Below are experts of layer 2 (counted from 0) of a mixture-of-experts language model. Rows are named gate (a neuron's input weights, with its number), up (a neuron's input weights, with its number), down (a neuron's output weights, with its number) and show model dimensions 224-279. Each number is 128 + 24 x the weight over its row's rms, rounded and kept within 0 to 255.
Before each expert's rows: "mostly gets" lists some tokens that are sent to it at least half of the time; "comes before" lists some tokens at least twice as common just after its tokens as in all text. This comes from a sample of Wikipedia text that the model never trained on. Tokens count by the router's weight.

# expert 21
mostly gets: "″", " MPC", " DF", " JPL", " %", " Votes"
comes before: ":", " |", " (", "==", ")", " by"
gate2 [114 117 165 134 137 142  94 147 136 120 169 139 126 130 163 100  95 127 114  99 172  63 122 124 143 116 177 147 117 154 116 127 141 162 128  85 126 126 123 142 108 148 136 149 109 122 126 154 122 118 174 130 116 150 126 123]
up2 [104 138 131 121 123 110  91 123 142 133 156 125 100 114 173  65  79 125 154 124 157  67 122 139 131 112 171 159 124 137 133 144 150 158 132  90  96 124 134 113  94 145 112 158 114 139 151 142 113 111 180 153 138 143 101 128]
down2 [180 115 115 115 192 136  94 171 150 139 147 134 132 121 107 162 157 135 122 120 121  90 144 160 130 119 132 110 172 113 113 160 109 138 117 154 152 112 116 120 138 169 149 126 108  96 120 114 105 138 151  93 152 113 154 127]
gate3 [175 106 177 119  96 137 153 126 111 119 107 124 145 116 125 141 122 149 159 149 137  87 201 135 134  97 135 144 147 131  81 115 118 103 118 148 137 115  94 181 132 111 126  93 130 128 147  99 119  88  95 130 110 131 116 112]
up3 [178 104 179 102 108 132 162  94  97 106 135 126 131 108 144 121 107 147 125 132 130  93 184 126 158 109 125 127 129 136  73 110 108 112 104 164 165 103 107 191 135 119 144 147 128 110 142 132 118  90  78 150 135 119  98 108]
down3 [158 132 120 202 152 117  87 122 129 108 143 100  67 108 138 125 138 124 156 111 160 112 105 126 115 104 161  83 119 142 102 123 115  86  83 136 115 168 159 163 155 123 155 127 131 116 148  97 109 110 146 146 128 131  90 110]
gate4 [140 130 139 138 134 129 146 126  98 142 138 153  82  87 153 125 122 108 104 123 129 106 133 125 104 133 172 159 133 146 178 125 141 106 127 112 164 128 108 143 139 147  89 119  88  55 178 150 115 139 122 100 123 137 112 143]
up4 [ 93 132 112 114 135 122 103 139 157 117 124 110 173 181 111 135 140 145 139 132 135 137 125 127 151 114 100  91 121 112  77 122 119 158 124 145  86 137 143 105 117 106 159 156 172 201  82 109 147 120 129 167 131 111 140 106]
down4 [130 164 134 127 183 153 135 118 111 118 210 117 151 100 121 127 129 159 128 132 101 167 105 112 154 194 100 134 117 124 117 181 151 139 134 138 103 122 133 113 109 153 131 123 138  89 136 124 170 127 166  77 107 161 125 121]
gate5 [163 128  95 107 117 121 136 122 113  86 126 118 121 133 113 161 124 107 122 116 144 114 115 131 162 119 125 171  98 122 160 134 183 182 108 128 162 137 132 171 175 149 134 154 112 141 121 119 137 133 146 144 126 100 109 111]
up5 [110 130 149 152 134 120 104 128 147 154 119 127 132 120 137 111 115 141 130 152 135 123 144 121 108 175 120 119 180 119 136  85  90  92 149 141  98 123 161 113  88 115 145  88 130  76 164 110 140 158 124 106 129 151 146 148]
down5 [102 129  99 170  65 139 105 131 181 133 129  96 157 108 106 103 142 146  89 126 144 160 184 125 164 132 147 156  91 128  82 107  81 100 111 163 172 101 124  91 146 118  78 110  93 122  76 159 114 121 133 144  84 107 122 100]
gate6 [156 108 120 104 131 122 163  95 130 104 162 131 122 127 111 120  99 137 144  95 133 117  62 133 117 132 118 124 105 115 126 128 181 181 101 147 101 131 170 135 129 181 138 156 136 110  89 145 142 145 144 147 109  84 130 151]
up6 [147 187 122 128 177 143  80 151 100 148 185  84 115 119 147 169 101 154 115 108 123 127  93 137 155 107 149 134 115 146 144 118  90 101  99 144 144 130 121 109 130 148 130 112  74 113 137 124 106 145 143  98 110 130 133 142]
down6 [107 117 106 122 168  93 105 132 134 118 131 137 140 108 110  97 122  98 157 112 138 140 126 123 107 122  96 105 116 123 113 131 139 143  91 146 129 161 138 138 110 130 145 130 128 112 168 146 140 123 104 138 159 127 109 155]
gate7 [101 147 147 101 124 138 137 130 176 105 169 106  94  95 124  90 127 120 152 108 130 110 125 148 123 127 123 137 127 182  73 123  98 112  69 135  64 105 147 123 121 112 149 120 122  96 140 118 123 132 110 111 148 136 159 125]
up7 [ 96 140 157  96 127 142 127 124 169  98 163  91  95 103 127  78 137 124 132 119 128  98 132 147 124 120 130 142 131 177  93 129 110 117  74 133  61 100 147 133 124 129 142 122 128 114 136 111 119 126 120 110 146 131 164 123]
down7 [ 94 124  84 156 123 129 131 100 148 114 132 171 114 125 117 131 108 114 141 122 107 156  71 102 163 112 152 155  95 107 122  85 108  99 115 116 122 144 126  98 129 100 146 118 127 136  80 114 106 128  80 109 121 164 137 124]
gate8 [119 146 123 110 143  86 140 112 126 135 163 172 106 117 154 123 124 126 116 128 140 115 127 120 134 106 125 145 140 159 102 147 103 133  93 165 111 115 111 132 144 133 133 103 123 143 118 150 174 103 137 175 135 104  81 109]
up8 [145 117 137 164 116 170 108 147 129 125  97  82 121 153 106 133 132 125 146 108 121 147 145 124 139 134 131 100 105 109 144 104 159 117 164  95 160 132 132 136 122  99 120 149 140 117 133 123  91 149 108  80 121 156 182 161]
down8 [119 144 111 125 155 131 176 153 166 129 118 132 104 148 170 120 130 179 111  97 121 118 166 152 108 102 129  89 105 145 108 117 114 119 100 116  93 150 154  89 130 111 140 124 136 150 119 146 130 150  80 117 137 155 129 113]
gate9 [128 149 111 162 134 151  91 163 110  84 132 120 125 115 144 118 109 133  83 118 145 101 114  70 158  78 112 101 104 122 153 145 141 191 112 150 177 136 127 152 177  97 132 162 107 119 129 159 143 121 122 113 141 146 166 122]
up9 [ 98 122 113 132 155 142  86 166 122 117 111 111 116 118 140 104 133 128 110 124 102 155 122  60 125  78 120 110 128 102 133 135 102 202 114 110 153 145 128 142 120  83 145 156 109 159 120 121 127 141 119 140 121 146 195 146]
down9 [168 108  94 174 142 132 105 145 152 128 159 142 152 115 159 141 117 122 127 112  98 143 119 123 132 206 123 190 127 157 143 112 117 135 129  85 134 123 114 144 173 155 111 117 154 119 119 134 131 175 132 144 135 139 162 114]
gate10 [ 91 132 101 127 124  97  98 123 128  91 146 137  67 169 107 128 162 110 116 113 162 122 127 128 151 112 185  96 114 136 121 146 158 136 132 136 144 132 135 132 130 127 119 139 119 134 110 165 154 129 120 166 147  87 139 159]
up10 [156 130 153 121 132 150 126 121 110 140 142 115 179 103 159 132 124 159 149 149 121 151 123 125 130 142 107 137 155 118 138 121 141 130 119 118  99  92 110 118 127 138 113 110 118  53 142 109  99 137 162 115 118 168 107  81]
down10 [144 137 149 146 138 131 129 184 120 103 155 134 119 146 188 107 149 123 134 129 159 127 100 130 168 131 171 137 110 168 136 103 170 133 144 158 147 114 120  89 108 146 165 155 121 153  94 137  83 172 164 118 139  88 109 149]
gate11 [100 116 133  86 133 138 119 173 120 113 122 154 104 125 131 134 150 117  84  96 130 118 134  94 172 128 126 140  81 131 117 110  94  88 162  99 188 178 147 110 181 139 113 159 112 112 101 124 125 175 166 157  99 122  94 161]
up11 [170 121 133 167 128 143 130  95 141 125 130 144 140  67  83 154 139 133 112 126 138 134  81 153 104  69 111 147 135 125 137 160 167 118 151 150  79  94 108 152 122 116  98 112 134 126 154 139 120 117 116 132 145 140 143 126]
down11 [130 154 150 100  99 135 144 117 151 150 112 136 148 121 155 135 164 110 130 152 144  96 141 135 148  82 144 121  67 135 118 117 116  99  87 141 141 146 123  78 154 133  86 108  98 153 113 140 130 135 122 133 110 144 159 154]
gate12 [133 124 147 127 131 129 137 145 148 112 122 117 141 121  94 120 144 126 188 137 142 137 115 104 162 100 132 164 151 124 127 137 102 129 132 170 138  92 151 107 113 146 140 162 125  97 134 129 121 126 132 105 116 183 149 175]
up12 [114 135 117 118 127 116 115 124  95 136 143 152 118 136 168 133 116 123  76 116 123 109 150 158 114 163 124  79 106 133 125 112 160 138 120  90 125 155 112 144 138 111 100  99 126 166 118 122 140 138 123 162 145  63 108  81]
down12 [ 97 141 138 102 145 112 113 159  94  60  85 103 131 141 145 133 135 123 123 183 129 132 115  81 108 160 110 126  76 148 146  89 129 105 162  99 114 125 102 123 115 139 138 142 210 141 122 112 107 107 127 119 180 126 138 128]
gate13 [159 185 114 160 154 106 141 148  95  75 169  97 108 119 172 155 123 119 105 105 143  83 122 146 137 121 138 115 122 116 161 111 148 143 119 118 107 149 119 116 108 175  95 186  95 133 102 143 139 120 106 149 165 157 135 163]
up13 [151 118 147  98  90 142  77 115 133 193 111 134 129 120  83 141 157 158 166 162 120 130 176 125 114 103 105 162  97 150 118 113 106 119 119 145 147  98 121 159 109  86 147  98 132 126 118 108 114 127 137 127 107 105 107 118]
down13 [112 133 138 144 152  97 159 110 141 192 140 108 139 142 110 135 103 166 115 144 134 105 158 144 142 149 105 133  67 126  85 167 120 145 100 133 123 140 134 113 139 126 129 165 128 116 132 126 153 122  83 152 132 150 108 140]
gate14 [134 124 131 120 115  96 104 149 118 132 128 143 141 136 124 163 123 108 141  85 152 112  99  88 170  77 148 159 108 142 104 115 145 174 135 129 165 116 161 114 123 140 113 153 112  94 134 131 149 146 100 127 160 129 124 149]
up14 [116 112 120  87 129 130 183 114 122 139 113  91 130 117 130  65 122 127 137 124 130 152 150 125 103 118 117 138 124 123 118 130  98  98  89 107  82 117 116  99 136 135 113  98 137 117 154 110 123 116 142 149  94 104 149  64]
down14 [ 96 147 114 154 153 137 163 143 162 158 156 131 123 125 118 151 116 117 152 162 139 153 106  96 138 162 115 139  92 133 101 138 157 112 108 161 170  85 160 117 148 151 161  87  94 114 112 127 127 140 152 113 162 112 149 148]
gate15 [104 146 168 104 137 138 127 111 122 126 122 155 120 141 116 135 146  94 108  72 149 151 121 136 137  76 119 124 136 115 155 114 100 121  88 187 132 121 115  98 154 138 156 134 112 128 109 151 136  89  98 154 124 124 151 126]
up15 [138 114 145 152 130 150 102  99 117 152 118  90 116 131 187 127 130 144 103 104 140 138 164  89  90 134 123 112 114 124 154 166 132 128 147 148 141 153 144 117 123 127 102  94 168 122 104 107 124  97 145 117  84 139 141  99]
down15 [ 87 168 124  91 125 110 124 157 115 127 168 190  98  99 126 126 166 152 138 104 141 138 148 131 166 143 163 142 133 161 178 114 142 171 121 122 116 141 133  97 104 122 127 154 154  73 139 111 134 116 137 167 142 167 134 170]
gate16 [133 111 205 118  80 146  87 160  80  99  93 128 136  87 109  86 134 103 123 118 162 179 113  99  85 131 150 153 133 125 164 113 122 113 126 128  93 120 144 133 140 179 153 114 134 131 148 137 129 144 124  91 142 160 139 103]
up16 [138 102 198 125  87 146  77 156  89 103  87 136 143  88 113  73 134 105 114 109 160 176 114 109  87 120 152 154 127 123 157 106 123 121 120 131  98 112 137 136 142 180 146 109 132 129 157 139 126 134 125  89 145 157 138 102]
down16 [ 94 152 155 147 133 156 179 101 140 153 116 157 161 152 102 129 126 106 107 128 173 130 148 106 121 125 118 121 129 165 153 138 140 139 109 129 125 134 110 152 149 111  96 131 149 150 119 118 142 119  95 133 130 144 120 143]
gate17 [136 156 177 124 163 114 114 130 116 130 139 134 144 110 140 138 131 121 157  83 167 108 154  60 130 156 111 130 128 148 124  99 142 129 128 171 121 148 148 128 114 123 124 161 123 105 131 128 146 114 157 132 155 148  99 140]
up17 [132 123  87 137 134 128 144 118 142 129 112 140 121 161 116 131 126 158 125 172 105 132 123 137 134 110 133 146 132 105  48 155 145 105 136 112 123  99 131 134 133 126 148  42 114 142  96  99 106  98 125 112  94 113 145 140]
down17 [146 102 152 139 109 141 127 159 132 161 126 126 140 148 142  99 147 143 148 160 128  88 139 139 148 165  80 115 145 117 163 130 188 178 131 116 105  98 146 124 112 131 143 190 121 136 144 111 123 129  81 126 157 149 129 107]
gate18 [128 111 162 132 125 132 135 112  99  80  90 154  85 132 171 138 125 141  86 108 163 108 119 104 125 109 101 128 132 184  98 120 124 135  79 153 177 121 120 113 162 200 102 144 124  95 150 160 141  99 180 136 128 152 139 179]
up18 [182 109 112  79 101 124 123 154 127 158  97 157 108 130 145 116 134 117 112 125 149 133 156 137 150  81 134 136 114 109 135 135 121 132 127 131 118 114 123 126 135 131  94 116 126 159  94 200 157  79 139 124 133 180 128 136]
down18 [130 144 177 117 163 152 142 130 123  70 123 128  85 122 146 172  98 114  95 156 108 135  82 101 120 147  82 108  96 131 106 128 111 108  91 131 164 132 124 161 138 146 123 131 165 148 131 104 115 170 116 121 145 130 167 121]
gate19 [107 125 150 117 124  56 130 148 148  77 158 121 110 107 122 131 124 118 126 103 133 108 126 139 154  78 167  95 120 157 139 111 139 131  84 132 126 127 139 192 127 124 125 135 146  95 118 125 131 130 141 120 163 134 141 108]
up19 [ 85 114 159 131 106  89  93 139 117  98 162 151 148 125 124 125 156  98 123 114 136 118 115  91 142  47 113 124 128 142 167  89 148 114  93 130 114 150 111 140 113 140 136 153 130 103 136 140 139 116 110 144 163 111 158 116]
down19 [128 106 129  94 144 151 106 132 128 109 159 163  84 105 156  96 172 149 129  69 106 126 161 137 103 184 138 111 126 157  97 147 104 158 195  78 107 115 147 139 152 154  80 157 137 145 112 105 158 175 147 173 155 160 145 136]
gate20 [115 146 150 144 165 115 130 132 140 113 170 137 117 104 117 105 105  91 114 112 140 155 167 153 197 143 125  99 142 109 134 113 168 165 128  76 129 138 144 124 124 133  65 153 101 141 133 126 150 153 137 138 154 130 130 125]
up20 [125 123 101 140 165 179 137 116  82 150 111 122 118  88 117 152 129 132 160 164 121 146 117 145 108  73 119 128 127 138 162  93 129 134 129 171  91  89 129 158  95 159 156 139 136  78 136 137 133 132 127 114 108 110 113 128]
down20 [115 140 107 105 146 107 134 103  26  71 137 106 166 145  84 170 131 101 165 133 138 138 130  97 131 110 122 172 118 106 154  53 119 126 116 157 160 161 133 148 142 162 134 130 138 142 101 155 106  98 200 130 101 117 163 125]
gate21 [108 143 144 142 159 137  98 131 103 102 129 175  96 158 118 125 126 128 108 112 134 163 168 145 140 134 115  90 141 137 118 126 130 170 118 134 148 115 160 100 118 122 136 124 134 107 108 162 112 151 146 173 143 142 145 175]
up21 [115 166  94 122  81 125 117 117 134 138 105 116 153 182 139 113  46 124 139 164 106 157 156 112 130 133 111 163 149  93 119 129 130 141 107 147 115 116 141 148 154  96 110 128 123 148 162  84 107 134 139 128 116 114 129 175]
down21 [154 146 138  96 175 156 102  91 133 105  80 147 144  63  94 133 149 127 115 153 163 160 125 131 154  89 151 147 155 147 168 110 141 115 162  97 134 136 124 100 136 148 161 147 144 116  92 131 125 183 156 172 123 148 134 101]
gate22 [103 152 128 128 153 141 132 120  97 141 149 129 117 104  81 113 125 120 132 119 119 161 152 153 122 136 175 144 101 133  91  80 139 120 106 161 150  89 139 149 141 145 133 206 115 130 124 185 152 132  95 171 170 139 160 117]
up22 [ 97 123 110 112 174 115 115 142 113 154 145 145  95 123 106 143 121 105 122 111 177 128 143 181 147 150 172  97 115 124 107 127 153 151 107 146 168  92 130 146 127 138 124 150  73 134 146 124 136 141 112 121 158 143 129 157]
down22 [101 111 158  80 129 134 132 141 111 136 121 151 150 141 100 137 151 105  95 140 141 136 147 152 131  95 155 147 107 143 115  97 110 120 107 144 146 112 120 159 112 163 153 125  92 131  97  99 151 152 127 149 121 130 148  93]
gate23 [171 124 156 148 136 110  68 139 168 135 100 172 109 111 115 119 111 150  79 114 156 106 138 101 127 107 188 126 137 122 133 131 120 151 103 137 148 151 154 104 116 142 128 129 134 125  96 169 157 135 145 123 122 111 144 137]
up23 [155 143 113 117 116 128 133 128 137 124 124  98 133 146 164 136 120 124 121 147 123 135 119 147 141 128  89 117 139 151  86 143 123  84 133  95 122  97 133 150 130 136 143 115 142 119 158 133  97  89  89 112 121 108  89 103]
down23 [144 119 124 128 132 124 118 143 129 126 172 126 114 164 116 156 118 153 160  95 141 152 126 129 147 126 119 173 125 168 122  95 118 124 127 129 139 115 161 155 130 144 173 173 102 138 142 108 146 193 141 144 143  97 131 149]
gate24 [107 143 119 108 148  94  96 129 126 113 163 124 112 106 113 120 134 134  78  81 128 122 154 171 136 153 153 138  68 127 125 128 121 152 133 125 131 124 114 110 154 191  91 124 119 106 140 123 152 124 121 152 132 145 116 142]
up24 [138 122 127 136 154 154 108 168 162 104 147  86  93 106 140 112 100 120  79 114  90 104 181 164 152 118 151 135  72 171 109 158 108 149 133 133 180 109 114 155 150 210  73 117 122 102 126 130 127 135 163  89 137 121 132 145]
down24 [150 118 147 140 152 150 185 133 137 105 113 145 146 176  96 123  93 146 131 115 156 120  96  89 157 136  95 133 131 118 175 151 165 145 106 143 156 128 109 103 116 107 128 117 149 131 131 157 164 129 128 132 120 133 173 129]
gate25 [149 147 149 122 101 148 152 126 105 145 137 122 125  92 122 117 141 151  86  95 105 139 180 105 173 106 145 150 119 156 149 150 110 143 100 118 164 141 166 123 127 140 111 138 131 127 114 173 120 136 152 149 141 134 131 143]
up25 [143 122 124  99  84 117 155 106  94 141 137 154 121 102 132 128 111 131 105 108 129 123 119 111 177 146 110 121  91 127 106 171 122 105 107 104 126 138 114  78 149 133 102 118 107 139 120 142 162  97 145 146 147 130 126  78]
down25 [142 156  94 166 131 109 116 133 119 107 120 122 115 140 130 131  99 145 146 131 134 120 115 140 141 125 149 194 153 153 153 124 140 146 103  98 115 142 141 118 134 136 129 200 137 139 155 105 115  92 140 130 165 101 118 131]
gate26 [135 136 151 114 159 108 149 153 126 114 153 138  83 121  97  96 111 133  92 100 139 136 131  75 150 120 141 160 107 101 158 137 145 137 147 136 134 177 149 131 115 112 113 145 108  96 123 110 116 144  86 139 147 147 142 117]
up26 [ 74 127 105 157  93 148 104 127 149 129 112  97 153 139 153 151 157 134 171 153 123 122 147 142 113 148 111  70 158 133  98 122 127 133 123 104 131 110  98  91 159 143 127 101 152 144 146  82 124  95 134 112  95 120  86 127]
down26 [152 131 156 172  83 168 152 109  66 133 138 147 163 118 133 101  99 128 104 139 138 149 102 142 131  87 106 124 169 131 119 159 146 117  99  94 132 128 130 119 136 164 147  99 121 150 136 115 127 167 132 124 110 120 116  91]
gate27 [ 92 155 163 134 127 129 137 135 185 101 137 145  97 153 155 128 118 120 124 112 146 150 145  74 155 147 144 131 122 163 159 145 158 136 132 103 117 148 137 153 130 149 112 154 143 122 133 141 134 147 116 158 131 120 150 141]
up27 [128 136  78 126 128 155 117 118  82 157  93 119 126 111 117 121 132 117 138 150 136 120 114 172 104 114 114 146 127  95  89 105 121 115 130 136 137  92  84  91 121  97 134  64 119 148 123 135 126 109 142 116 125 156  88 109]
down27 [167 124  98 149  97 116 139 119 147 118 176 119 103  90 170 163 166 139 153 103 122 132 115 122 141 124 119 131 114  92 135 140  88 151 109 135 123 146 160 128 148 112 118 149 109 128 127 145 139 120 178 118 103 125 142 137]
gate28 [133 143 166 152 128 117  95 123 128 140 129 124 103 109 112 130 148 103 114  85 132 160 131  91 118 112 147 114  94 154 161 149 133 127  93 123 152  76 130 154 143 128 149 173 111 113 145 160  99 141 135 110 121 167 104 126]
up28 [ 80 144 158 147 174 154 150 136 139  75 144  96 139 159 117 145 130 145 152 114  88  81 130 109 149 135 103 140 143 116 143 148  97 130 142 150 138 113 133 161 186 114 107 160  91 131  87 121 143 151  99 145 116 132 133 140]
down28 [120  89 104 126 126 140 126 143 115 182 114 128 155 131 163 122 128 125  92 146 142 133 109 164 143 109 139 137 127 168 111 116  92 129 117 164 120  91  90 115  93 154 135 141 153 103 136 148 136 141 165 127 160 134 159 110]
gate29 [144 125 167 100 137 121 138 124 111 118 163 141  59 137 117 125 113 190 117 112 188 141 126 120 167  94 104 131 144 145 108 128 131 163 119 147 176 101 135 117 139 166 118 165 120  93 136 153 128 150 116 121 148 129  96 140]
up29 [128 115 176 141  98 148 101 137 107  97 112 128 126 114 115 135 161 124  89 162 127 144 163 114 120 122 160 122 126 128 153  91  85 111 147 131  95 154 111 184 124 101 125 108 115 168 158  93 143 123 127 144 104 154 151 156]
down29 [152 110 133 136 114 107 114 147 135 142 133 157 119 168  89 131 141 129 127 154 132 160 139  75 122 163 131 135 139 133 116 123 183 110 164 109 135 182 144 163 127 118 139 107 131  84 128 130 148 121 141 158 119 143 113 127]
gate30 [177 131 136 119 124 140  94 102 111 115 158 165 144 111 110 116 119 112 140  92 122 144 127 131 112 130  96 114 142 149 123 116 105 102 146 164 148 101 148 148 150 100 111 156 124 155 138 148 122 105 137 167 127 122 128 124]
up30 [ 86 111 111 130  96 155 131 140 146 126 136 125 141 104 104 108 125 115 123 162 152 113 108 158 141 141 137 132 114 151 113 174 135 109 121 141 137 142 113 119 172  82 123 103 120 141 133 135 167 126 113 147 118 113 128  98]
down30 [124 118 137 115 138 135 118 112 138 118 141 133 130 128 145 125 115 128 130 114 158 118 170 125 107 162 106 151 167 111  92 119  56  95 149  98 188 121 112 176 111 130 127 149 119 103  94 138 111 136 119 138  97 126 147 102]
gate31 [131 138 133 115 130  81 122 109 121 108 170 169  81 127  98 137 135 107 104 107 146 132 129 125 139  90 164 107  94 151 116 121 149 153 121 116 143 191 128 150 169 157  84 115 135 118 138 164 123 130 114 164 144 152 163 151]
up31 [132 133 120 106 137  72 119 111 126 115 133 139 107 132 145 121 114 131  69 130 127 124 150 118  91 120 108 143 126 138 148 133 172 146 106 119 130 139 115 108 123 104  93 116 118 142 146 116 125  99 126 134 130 114 117 184]
down31 [ 75 127 142 116 147 150 168 119 147 106 138 148 110 129 156 115 124 152 160 129 122 119 124 131 144 178 131 143  95 157 109 122 148 165 132 144 137 140 113 130 131 103 142 116 126 132 125 152 107 118  70 161 166 123 108 157]
gate32 [ 94 158 123 108 100 132  82 119 126 109 180 107  95  96 100 169 120 117  89 117 134 139 108 119 150 166 120 110 107 148 127 130 126 115 159 118 155 103 106 141 102 141 125 121 153 126 163  99 142 126 101 125 150 141 163 113]
up32 [115 107 134 118 159 156 125 120 144 143  99 145 125 169 122 142 120 157 153 156  93 123 155 148 135  76 111 160 158 120 167 152 119 148 127 110 111  97 123 108 175 147 124 114 121 112  88 121 119  97 123 146 113 126  69 131]
down32 [155 161 107  62 117 123  95 146 124 128 120 120 119 124 139 101 121 150 115 119 141 127 111 131 118 126 145 105 107 139 109  80 161 164 104 130 114 155 119 123 129 121 131 109  41 131 154 136 130  96 175 108 132 157 111 119]
gate33 [105 149 140  97 127 131 127 171  96 124 150 137  97 111 101 120 118  98 115 105 160 113 115 103 133 104 146 122  71 124 139 128 137 156 102 103 164 128 148 156 153 163 151 167 126 102 114 157 126 169 171 120 161 101 138 143]
up33 [125 131 139 123 119 152 103 176 104 135 147 126 107 107  77 116 102  96  85 103 162 102 123 102 139  82 139 128  86 140 161 117 154 163  99 126 156 116 137 142 137 145 175 151 117 110 104 179 148 181 122 121 167 129 120 130]
down33 [112 123 126 156 163  79 122 123 138 118 128 113 174 123 174 109 148 163 172 134 156 135 104 114  94 141  96 131 173 139 121  93 148 135 124 100 147 133 161 112 124 123 119 116 139 104 130 105 176 152 168 131 121 120 108 176]
gate34 [136 136  80 115  93 153 132 145 146 118 124 127 143 162  77 150 133 114 143 130 191 124 121 144 126 129 162 161 125 103 101 145 140 121 151 135 108 113 128 145 111 152 118 171 103 148 125 114 107 146 108 136 141  94 147 173]
up34 [134 140  79 118  94 164 133 147 146 126 119 128 150 158  72 154 129 104 143 127 183 111 131 153 127 122 145 164 122 102 102 154 141 117 166 143 113 108 128 131 100 153 120 181 112 148 134 108 101 155 112 125 145  96 145 172]
down34 [111  94 158  88 172 175 124 103 107 118 157 138  98 113 115 173 143 150 110 129 158 117 105 141 129 122 145  95 128 126 103 108 155 159 111 161 144  77 130 130 110 116 111 120 106 156 154  96 146 124 127 121 107 147 127 109]
gate35 [175 154 134  92 130 144 120 120 112 125 124 105  84 177 104 141  91 118 130 111 119 145 104 105 143 119 171 124 170 130 102 157 110  88  84 120 127 101 166 118 154 140 111 135  72 118 135 120 125 111 188 136 140 126 168 128]
up35 [145 131 136 134 142 115 151 133 139 126 162 159 151  82 132 122 202 119 139 168 162 121 104 152 143 116 120 101 111 112 157  78 151 155 114 145 114 169 110 150 132 133 132 116 137 150 105 100 117 132 117 128 141  94 101 127]
down35 [144 149 112  95 151 148  95 126 127 146 123 103 143 147 145  90  97 140 134 140 122  66 143 154 157 136 116 142 106 114 161 119 126  97 141 131 112 111 149 105  98 111 119 136 116 115 107 131 119 116 109 132 121  89 125  88]
gate36 [120 130 115 103 136 116 142 136 144 134 174 124 119 121 120 140 116 109 133 102 146 116 113 112 150 166 138 112 118 147 121 151 159 164  89  97 151 112 162  73 161 152 144 154 178 127  49 151 120 140 145 130 143 101 104 131]
up36 [124 154 121 130 123 122 121 153 119 130 158 147 144 107 133 173 115  99  92  99 178 104 117  95 158 149 152  98 125 161 146 144 144 155  98  77 160 138 167 103 161 125 163 158 166 126 100 101 164 128 171 135 154 125  98 139]
down36 [139 111 142 127 113 131 121 146 157 126 110 123 117  92 181 156 105 144 141 194 162 158 146 133 115  96 126 105 125 125 108  92 126 138 165 143 116 127  94  99 130 137 123 134 140 133 107 148 100 114 129 130 117 166 127 149]
gate37 [141 122 139 113 183 111  94 139 124 113 108 134  84 139  90 128 142 104 108 109 148 113 130 132 166  89 133 101 129 139 119 135 122 170 116 126  92 142 167 153 130 111 103 138 134 128  77 119 170 130 149 171 138 158 118 148]
up37 [158 132 119 125 180 120  87 119 121 108 109 130 116 135  79 127 144 104 120 120 180  98 127 144 175 100 125 102 134 130 108 138 108 160 111 135  84 137 131 164 130  97 119 127 140 128  97 107 184 128 115 161 132 151 110 149]
down37 [155 117 174 117  77  98 115  98 117  94 177 123 112 130  93 124 136 188 143 150 138 130 127 131 142 113 150 179 165 118 134 133 157 155  98 103 152 128 114 168 130 185 106  97 127 167 146 129 136  64 147 101 111 126 115 187]
gate38 [147 116 217 100 172 129 112 121 118  66 147 124 118  95  82 142 124 105 151 102 143 164 119 123 157 182 119 121 120 148 131 109 165 135 171 135 123 114 128 117 148 148 113 130 168  85 140 142 160 174 120 138 138 186 109 118]
up38 [128 148  83 176  82 137 132 172 105 173 117 150 118 223 135 130 159 144 107 155 116 108 117 106 106  81 144 133 156 121 121 110 133 124  90 101 109 133 114 122 113 109 144 139 125 150  91  93 118  88  94 115 149  85 180 151]
down38 [174 111 162 123 102  73  96 127 107 131 138 136  68 130 155 139 151 200 107 137 159 173 169 113 144 164 125 111 135 109 128 116 101  78 157  89 139 148 119 183 110 103  98 135 129 153 131 103 131 119 130 156  96 165 100 138]
gate39 [155 149 161 128 141 109 156 145 112 107 154 123 101 101 101 172 119 100 118 107 138 153 118 140 153 161 113 108 140 132 139 153 143 122 129 126 139 126 119  95 118 138  74 150 160 150  82 144 120 133 166 116 139 136 119 143]
up39 [119 120 109 108 155 160  96 137 123 136 127 133 121 138 115 118 118 108 118 138 159 118 141 103 129 130 131 167  88 151  68 140  79 165  98 157 123 159 165 125 161 136 129 156 113  82 138 160 127 132  95 173 130 130  91 123]
down39 [148 116 155 103 103 133 138 124 119 154 125 108  88 101 118 142 138 117 111 115  95 120 142  66 159 107 153 101 150 123 150 133 140 115 110 149 108 118 141 164 112  88  89  90  98 107 151 122 124 145 143  87 109 137 139  90]
gate40 [133 127 144 134 159 119  85 161  89  86 137 127  82 115  71 115 105 134 105 144 160 124 105 154 150 122 155 121 105 145 147 129  78 125 132 125 162 151 133 144 175 139 117 167  93 109  79 129 177 121  87 163 173 117 165 154]
up40 [176  99 124 116 136 132 174 137 101 141  90 140 146 145 137 134 104  93 150 142 107 135 104 129  95 132  85 149 131 118 130 136 122 126 155 129  89 104 109  97  58 124  99 105 128 196 148 113 122 111  97  95 119 117 174  66]
down40 [137 156 132 133 127 120 110 166 132  95 136  93  80 136  95 117  84 133 111 137 135 124 109 124 155 127 131 115 122 139 107 126 106 141 112 150 138 107 149 163 160 136 129 148 133 133  89 178 131 107 135 143 156 125 121 142]
gate41 [ 88 196 128 118 126 128 139 105 108 124 125 135 108 130 141 187 139 155  50 133 125 149 143 108 183 140 133  90  84 160 107 133 142 123 149 152 131 130 119 141 175 123 135 115 143 121 133  77 115 119 156 121 137 141 143 187]
up41 [117 132  95 157 100 158 130 120 126 122 131 154 102 196  99 111 106 112  89  89 138 135 132 166 143 156 121 171 124 180 122 157 121 129 100 100  84  93 120 173 127 157 113 147 132 137 133 136 151 138 166 120 134 102 120 127]
down41 [141  82 169 128 123 146 137 134 132 112 101 120 115 105 142 160 115 159 128 134  90 144 109 101 149  94 143  88 121  87 141 184 142 127 126 134 136 100 134  82 119 102 120 102 138 163 131  66 159 143 135 102 111  98 130 115]
gate42 [ 97 150 130 114 152 164 144 147  94 101 156 136 123  56  85 143  96  78 100  83 142 116 113 113 156  68 161 139 111 192 114 124 160 151 100 128 142  90 124 141 162 147  97 147 127 123 133 162 133 140 139 151 142 116 150 134]
up42 [149 124 109 147 131 107 119 125 132 154 153 114 157 143 158 139 157 161 157 166 133 168 132 139 133 172  78 108  91  95 120 117 104 110 105 112 105 139 120 102  97 110 108 124 117 139 144 106 125 134 137 123 109 136 126 135]
down42 [125 131 127 142 161 169  87  67 149 119 130 119 182 173 162 117 148 185 135 103 170  94 126 116 146 172 149 105 115 169 156 123 127 151  70 150 122 115 132  91 102 165 166 117 163 115 111 138 126 121 127 134 126 122 151 120]